{
  "n_layer": 14,
  "d_model": 256,
  "n_experts": 128,
  "experts_per_token": 6,
  "d_expert": 64,
  "d_shared_expert": 0,
  "activation": "xielu",
  "moe_layers": [0, 1, 2, 3, 4, 5, 6, 7, 8, 9, 10, 11, 12, 13],
  "router_score": "softmax",
  "normalize_top_k": true,
  "routed_scale": 2.5,
  "balance_loss": 0.000444,
  "balance_bias": true,
  "init_std_router": 0.0168,
  "lr_router": 0.00108,
  "vocab_size": 16384,
  "norm": "layernorm",
  "norm_eps": 1e-05,
  "tie_embeddings": false,
  "optimizer": "muon_variant",
  "lr": 0.0209,
  "beta1": 0.93,
  "grad_clip": 1.0,
  "batch_tokens": 131072,
  "seq_len": 256,
  "train_tokens": 620400000,
  "steps": 4734,
  "dataset": "wikipedia_en"
}
Below are experts of layer 10 (counted from 0) of a mixture-of-experts language model. Rows are named router (the router's row for the expert) and show model dimensions 0-255. Each number is 500 + 40 x the weight over its row's rms, rounded and kept within 0 to 999. Numbers have three digits each.
After each expert's rows: a language model's description of what the expert responds to; "mostly gets" lists some tokens that are sent to it at least half of the time. This comes from a sample of Wikipedia text that the model never trained on.

# expert 46
router:482471563473542531507457479499478536498540491526498478502515516537516472465509497527508517471518512527490483449430496509527509490506495539418488486425476468501459492459464420487470430529528458431546531487481491526552541576452496532441558489524488476538545530547464499575573546608475468416525543529554589468522537510560549529537574509521471482471478416545527524500483514486461548532480519397521579478546505434487526485458562465586484479534449436577467467509457506482447544487492456566464494559531490438491467477470473470584528501498507441546485445519552463486464475442510475533523553535548552485559525536507529488507426421519454424487505480526478567463541524503491515423558439428492577561454494498495436573535521522472510557498553494506528504484479501431525507458449491
Clause-joining punctuation, conjunctions. Commas ending introductory clauses, and conjunctions like and, but, which, when, where, because, However linking clauses in prose narratives.
mostly gets: " where", " because", " However", " when", " while", " which"

# expert 8
router:512476536547505542466556499456501485541455541506574523472409495510486548511484520517556554517524494491460441507465499508541497512464468499458522460560452477535443512520514465484513554551553512497468565565517509509443524525513461472484526509513462481445511452579468564506420504493413498534524497536437473481506504518518446501464511562475478499507557442514574419558435478478501474458416496481489510533532493471542450514452505532493507517508501458480556481540492523476534408540545473530557446506522523465498463478555521492450530523429526536508562517455443494476449560621433459444480464430539487557485511549451526497568490521578453477552470555494519445440581569522520483546498492471470456482575532510443495526505435479563520436437538452531557554606482486477451461508447454
Titles and CJK text. Tokens inside titles of films, albums and songs, such as Man, Galaxy, Love, plus Japanese, Chinese and Thai characters and closing quotes.
mostly gets: "の", ")\"", "ง", "い", "!", "ς"

# expert 30
router:518505534548427538481562476509455483501486489475484454519536578549478517469514532487533451438542449480551508529487483548521521495488536590385492548546583488499402491466489484497539497472436432496505564481523533523485459620474541476518474583405456485484517439452469473474512542479531515539522501490470477517504483462515509559506458521581552583514511491490520525480436492444568520465539509495459486479467503569514519474456564459487552504538518458535481535452558489510421435534532471470545495540479455414489489482545560502465507567489439566552480548573504469458507483485429478485558476504548555482453489452537411534456472532467515483510521489536520466472506520415425509526484437553496478445471442461506472522475603540536457524464496512509548478556569468523481510491505476
Common concrete nouns. General nouns and their word pieces in explanatory prose, such as food, cell, tax, law, energy, devotees, limbs.
mostly gets: " food", " cell", " alcohol", " tax", " energy", " traffic"

# expert 49
router:536494449503501468577486513514592427435461467443507541513515546446448475558463489420512479486482543486512473539417427490475486421483550487498495488460495487516544459494482461506548542499410469460544520450545531557548527464448488493542527433508454490488502465492507472501570502464549504501472500461471537555541512486544463513461503521476445538493503548561415562520467444428525508410549477454564436494487489448506513547520514509474460524434511491535577518503508548498453531510465515571506512483528559459475585448549587520457512442532515571515455472472592532449564520540417574537536469497480448537527528494415533486531471525464467489528568470554524458499495502484490569520521451543489482465432517434482519486426468554526532471569505484514518435525522518519446503525524557
Census numbers and demographics. Digits, percent signs and words like population, households and median in census demographics and vote-share statistics, as in 31.2%.
mostly gets: " census", " www", " (−", " UTC", " ±%", " households"

# expert 42
router:598451522465520489513540382513479530539482528482468545527554467515552544554521488546535470420525501497523488531519500495452560472568523517474484583551491471495486541422475516583508484620601547492503494583524487585500564474469582513441512491486477486524506457456557499539516493515497480502474511493570512533558467504433507444504530467546499525562487536455535520432499451433510552509409482487517488503460504510437422435474498416481583478520549433504517495456460512449452462466535527447492536517516515505414507417555534549499499553558440502461529568504462482476482516438497459456520508433553492481448445486472485500458504572535495543479522447547457478525473472479520475499508526524510483518502427475481474449512552504489512546475445566456545490535545464460478525480456498
Mid-word fragments. Short letter pieces inside longer Latinate words, often after prefixes like un- or dis-, e.g. unfaithfulness, erroneously, discriminate.
mostly gets: " mod", " inv", " ins", " spec", " exc", "pro"

# expert 11
router:481451506485462473451554446503554475492523466449467513522502500556509503527435470498508523443536444582521507511557468502447422507580497491492506451554547497513447483446531504497570493480448482532492531486510538526548448529476464503445441493440624476469488501493537471557502501516469541531523536478474492459508487466524515506445490466556499567487490448523521470554489525522493541545426474421580494583469554510460493497540529539507551554476530477514528538487469479608436454472501573482557522548514432513509573492594506522500476432552442544437504574560459613552452507563449479455492530483476492437443459463552554494454468515465498499539436432532494531495469481564423429510561466505566504502534459496476502494509527531527446516492454508474533476489570480477429523491522525
Scientific word pieces. Word-initial fragments of technical or scientific words, mainly chemistry and biology terms, such as ox, molec, bacter, flu(oride), hyp.
mostly gets: " ox", "hyll", " py", " recept", " hyp", " magn"

# expert 39
router:506549527461420485420462542534543537533538446525478498472423528485497513449475507463494513495523444483504486429480524524513540512486483547574476416534493470507539516475445411466458503503462505489516468502496507497535438534508453536548557518525453471431533549522558461551492477495485547535503554549463536494463551491530528522487482463514533467526479579494515474451540475497517501510513528469526427408560550543554517438511556432473366514553550528525471552504516462452474483513476517496490541504564432495469482512538513349420491482495504490550509531460539532476496460463512469534534513487445466512584529524546486483450410440494499554612483546528529517481538545444495450486514529522490542466470502444440529540449517436479478483430518454477497460490416509481539568548541460
Start verbs and function words. Verbs like began, started and begins, plus each, one, articles and commas in definitions, lists and taxonomy entries.
mostly gets: " began", " started", " begin", " begins", " starting", " starts"

# expert 35
router:469490459594487464477418496567437513507498452505498504531506517461487448497516527466448473485516499511502441512547517467474487477519506500462467488514515535516597539553526562451503434511475551408541483519444497416561523562525432461518545474473543394451476539440463513470470520592486484430473420578482496543564486476531436543497514428463519469455521491487487544480511473547460506526451493567542526473513436545578576520511490481526430550528457537487487468544525469500544541515477489481507471524437463542516448508478396522430601483510470480552540502485445572545478478506538511442502463507473495443495530464540491421560461455447492437479516500489531523587537482474444518495477562484511532502534543569507484567519458489482498540498515546469433516467486544560546532543530500
Table cell separators. Pipe characters opening table cells in sports and results tables, plus commas, colons and prepositions like in, on after dates.
mostly gets: " @", " GER", " vs", " AUT", " →", " FRA"

# expert 10
router:481470474546454510479486452409509442508465486438436467502472518512431516501478540475511525482500514483567494540526486494455503449569509504508566456523537557494553532457583505488534538506490502580418426535523559500526464565469448475463470517546579441516522495520575452553506509489457500473558524466460480479451518496489571482448510509451504541450506465470550483478456533533494449538418455491488549521428486486520502510548515496496500565547490484554529541556439510530556506501509490514492462496567412505516559480554452506515548543521469541472544467504443578461446481572424467504544519562443498484546503524579478578460492505491556497534461476521417481461497466462517540519560494541471506534527436533516479513508416497531404478455490470535574425574551452432471559547519501
Taxonomic name fragments. Mid-word and ending pieces of Latin genus and species names and foreign personal names, such as -us, -i, -ia, Alc-ock-ia.
mostly gets: "hyll", "ā", "odor", "omon", "ensis", "ī"

# expert 18
router:496505514456561518567528434511480453582519509482470569494540519552560541486455493519435508494515530499499517497449554550468517500517500543571502539473483471572584498464526519508458537450535508541479468510506505493450509515514549531529436480546508429582511512453455483424546490401514448496451487498540488513475398512439464509568494529531489496496472531470493484466432538489473512470512448551500519432545498536458571543517567480447511465574498441581441501483468512447574492447471487531414561498489478487444530478434561486508468466489573436441485495528499521447484501478563502479490469495438507440536499494495501466568452480514430476514473485555495480487483498434511450525427552512489461455511536524457531511529524519412446512479427600463532529535459559473527488391549461
Determiners and possessives. The word the and possessives (his, her, their, its, 's after names) beginning a noun phrase, as in Solomon's uncle.
mostly gets: " their", " its", " her", " his", " the", " His"

# expert 7
router:505493483451502437469538473494471554509554477463458473423557500457432497494444543541461524457558474595493517545511483556501496574531532462440470526501553461525508549473499538501523571500516479507573459517486588502500458404451517454610451494421494568531470490539476533485533487488509505550497508425561550493470492418506485482503572514558521529448458559516475435520482571463555542458503493446517494516476526504577477477555459528503515459418514499478510507408537489481499521421426532426486516437455453443497493492414441571515454521557438484492503519551550481457511514555552495485559536501479457488471510474568492503508544458473502528542547420481495511496529437548561485524505474535497523556431497496498477452502467523540462551551441492477557558477520541522488465530534516
Capitalized word-initial pieces. First letter or opening fragment of a split word, often capitalized after the or a hyphen, as in Re-formed, S-tone, Qu-aker, E-levated.
mostly gets: " Visc", " sk", " s", " ge", " gr", " j"

# expert 13
router:432539502463540538504482550535436527457518485513563488455493505500500509520523482503550455553464462496501512528533451507601558573432462514411532512540499518482454562460539467451486534477513507551515493439472524527475494530510487442514546511469470451503530454550438472488565508539487386543538552529538441571413516483542484561431486499466451544439537486534429546498523480511468492536564480500552484542581437556529483474436579509490508534496531466534467493480516503541496483510545497509505512503568504483435436480529550522570576482546456463510618580504508504460467476446489483484436505463529505511497504491492459570491513448484441452487417540436501477500492489478585540524426480527487466508565499451430434512504517525566470546508516541428473475525529534452499484524476421
Role and group nouns. Nouns naming a person's role or a group, ending a descriptive phrase in biographies: footballer, politician, hockey player, national volleyball team.
mostly gets: " politician", " footballer", " leader", " director", " president", " manager"

# expert 27
router:490533556570533441422534499479532507569502505468571480436486554419430504508508519448484433513471476495480437455472452512513542539467480583465579510532557516499493507505472507546440483508460497494522476610540441493513462451515554440510501510482533474458480454507480515546414500447482492472525515529519494445475483421446560532484475468459557554468498488437514489538555494503580487442523508554465492444472537459523432509530495463484497541543502459482530507516477511488517520582472502491578559473519503455442531541562498445456522504485524474512448499558421436563473508498421510497467528473549476559487580505526435507529495543505530496498535404511491425543497530461479471507451528569492422435515519502477525554543434513569548456432484514578576576518506502477541491482469454
Section heading words. Words in == section headings == and "See also" lines, such as History, Early life and career, Communities.
mostly gets: "See", " History", " List", " Love", "Description", " Life"

# expert 5
router:518509504539441475483508512442439524568543531558567512488457492473467471539430474556486563571558484462464460433520473485481511469525533535461522544544456573496555479452505529481502539469496487477487472507475497532552449538569511453506534548473511482523495493503427499461579512518512543529510508455464508530482454447455495533515554563477545489443510528498492567512544556496547507461517411526473476532517490522467550512591520535515498485527534487483480414432523480511512456477473533536430540417564509546444479564500411468427556536508522483457518512543471465515555507522502450497478508527488592515483532545546428496486518509473493402460461471519511497468406519564537438545523568504465402526559468515522543539413549484539478461542504505495450584519468422460421452485484551
Organization name words. Capitalized words inside proper names of institutions, agencies, teams and companies, such as University, National, Museum, Association, Railway.
mostly gets: " University", " International", " National", " Army", " Railway", " Association"

# expert 17
router:499489455524520545438466496481438471486467585449474455456552498529530484535523519525479546520507548491565528487479478398483474492536489447490506498526498472546531467544502484500504484519500441510428443543503580517455523530523580508437518526451525503460520441459521507539491446440520543567478532504558457501494535447454532501511427471562551493564506499423540441400541588469447403531455479486560531496492526518479516503481478577551542437516424521512551543487494496472542560473497420532485417512507489589546542503488473533497478496529454508486537497555475440424466540520529566468469568486494549503514478478452507495491552499593509565470531429508477566488442490499548501465523449542504542536487518521567458470446489489448511522546505566583511491544572469460532495564488541
Foreign name fragments. Word pieces inside non-English proper names, often with accented letters, such as ñ, ș, ü, pieces of Châtillon or Ljubljana.
mostly gets: "ñ", "ș", "j", "í", "ij", "ü"

# expert 21
router:478444488462559510464453519464501543547516445574517497435442529498487533407508530541509485520467484532501445563413462429525571505489531448505496457533452487530491460574457499562470498502482461527560480497554444549456471514475496530544494537523475496462457508524537443526429522492450500512555527455482542480491550562458481459510493548477547440466509500541537490567511455495434503521514543604493420421526515484526529460544465425529488434552548407473486485535523459488546490460563475529571477562493513535448553524492514543472537510473575511507512541547474551504526535571499522556471498550551461525556570501504563543471489446525415477548554501546503481388543506433470481451544469507456528520508513488457487526525463485427495449487463423456488511555447499462536558520486495
Table cell values. Numbers, units and closing brackets inside table cells and lifespan parentheses, such as 0 in stat rows, lb, and "(1958–".
mostly gets: "disambiguation", " Nominated", " JPL", "Gls", " Yes", " Goals"

# expert 36
router:473496543542491542542529489434499501552472469455536527453441546509554516492546531513496432495519564514492461442476480551569510510533408541440496500534570515456452540417467483491424518472480489541433563556536507528484543567533491461453570547428486452492510527557534521543500529420446503565520472550466525467517520515437533528495456603533451512531459507458501533528481458481521532465498493513504554494515544492529512489552588515476541498494454479511533520574464435482462505538467480459564498597481564490532499500531534485489428567441438420462444447467520453545531480460496527535514455445493600490472546534545473475469478442477505531525544521488506473534467495556470495541509534526480447480494514414486510553499543460504582485498594500438482416538487440468479549500542480
Verbs and abstract nouns. Ends of verbs, adverbs and abstract nouns in discursive prose, such as increased, education, varied greatly, specialising, displacement.
mostly gets: " increased", " education", " increase", " changed", " studied", " moved"

# expert 4
router:516499492506506398500470457487500492543528586531551574447483521491452529533560556427561484403543563467509551532540431438472511530483461442478549543460538554456471478516430511556551471577514488531544494484475441487454532524446547511580503507453457560455483518478574456540486425554498438456490472454488489484515497484539523555532446543523591434444480526606472445447573473462503558455535483477490441509539504538493488510516472467531479544473486536468470547548459520557447521512533574480474497507473517481535452480550569521510498479540542459469406471514501545471541511540446499489572479514524510574443545451490427496477507494453505532549596468470547486446484471496502568481519534482527502481489583471456527492542485493447484464522506438474485472494524548510502459507468515
Election table headers. Column headers and numbers in election and sports result tables, such as Votes, Candidate, Turnout, ±%, and years like 2022.
mostly gets: " Votes", " Succeeded", " Candidate", " Nominated", " ±%", " Turnout"

# expert 15
router:474544490503435498509526538577438493547556577564518521496562460575530560443514517461543513429530529442495461443484566532459490408510532564523493528415454495476495492486480462480477475452470425432521464531462497541496509505540529519532519576456424477501538533549488476547525532472550479507406523535477578560504513499492441479497473498536468491560521487449516534495518493505465544488574540567463489510537525513493525528455560502470503503534485452546446500441533561526443499536516552539522540604541417462516503576505496412438508519510457531442455453508538514430552445464540563545491428444450492490513491484482418416519426519550521455445473490501496423561505525462465480508495506531484455467458478476511543450504543517474514524483530450448499498530577463481503506520552497
Quantifiers before plurals. Quantity words and numerals before plural nouns, such as several, many, two, other, and digits in counts like "35 to 40".
mostly gets: " several", " many", " these", " some", " two", " various"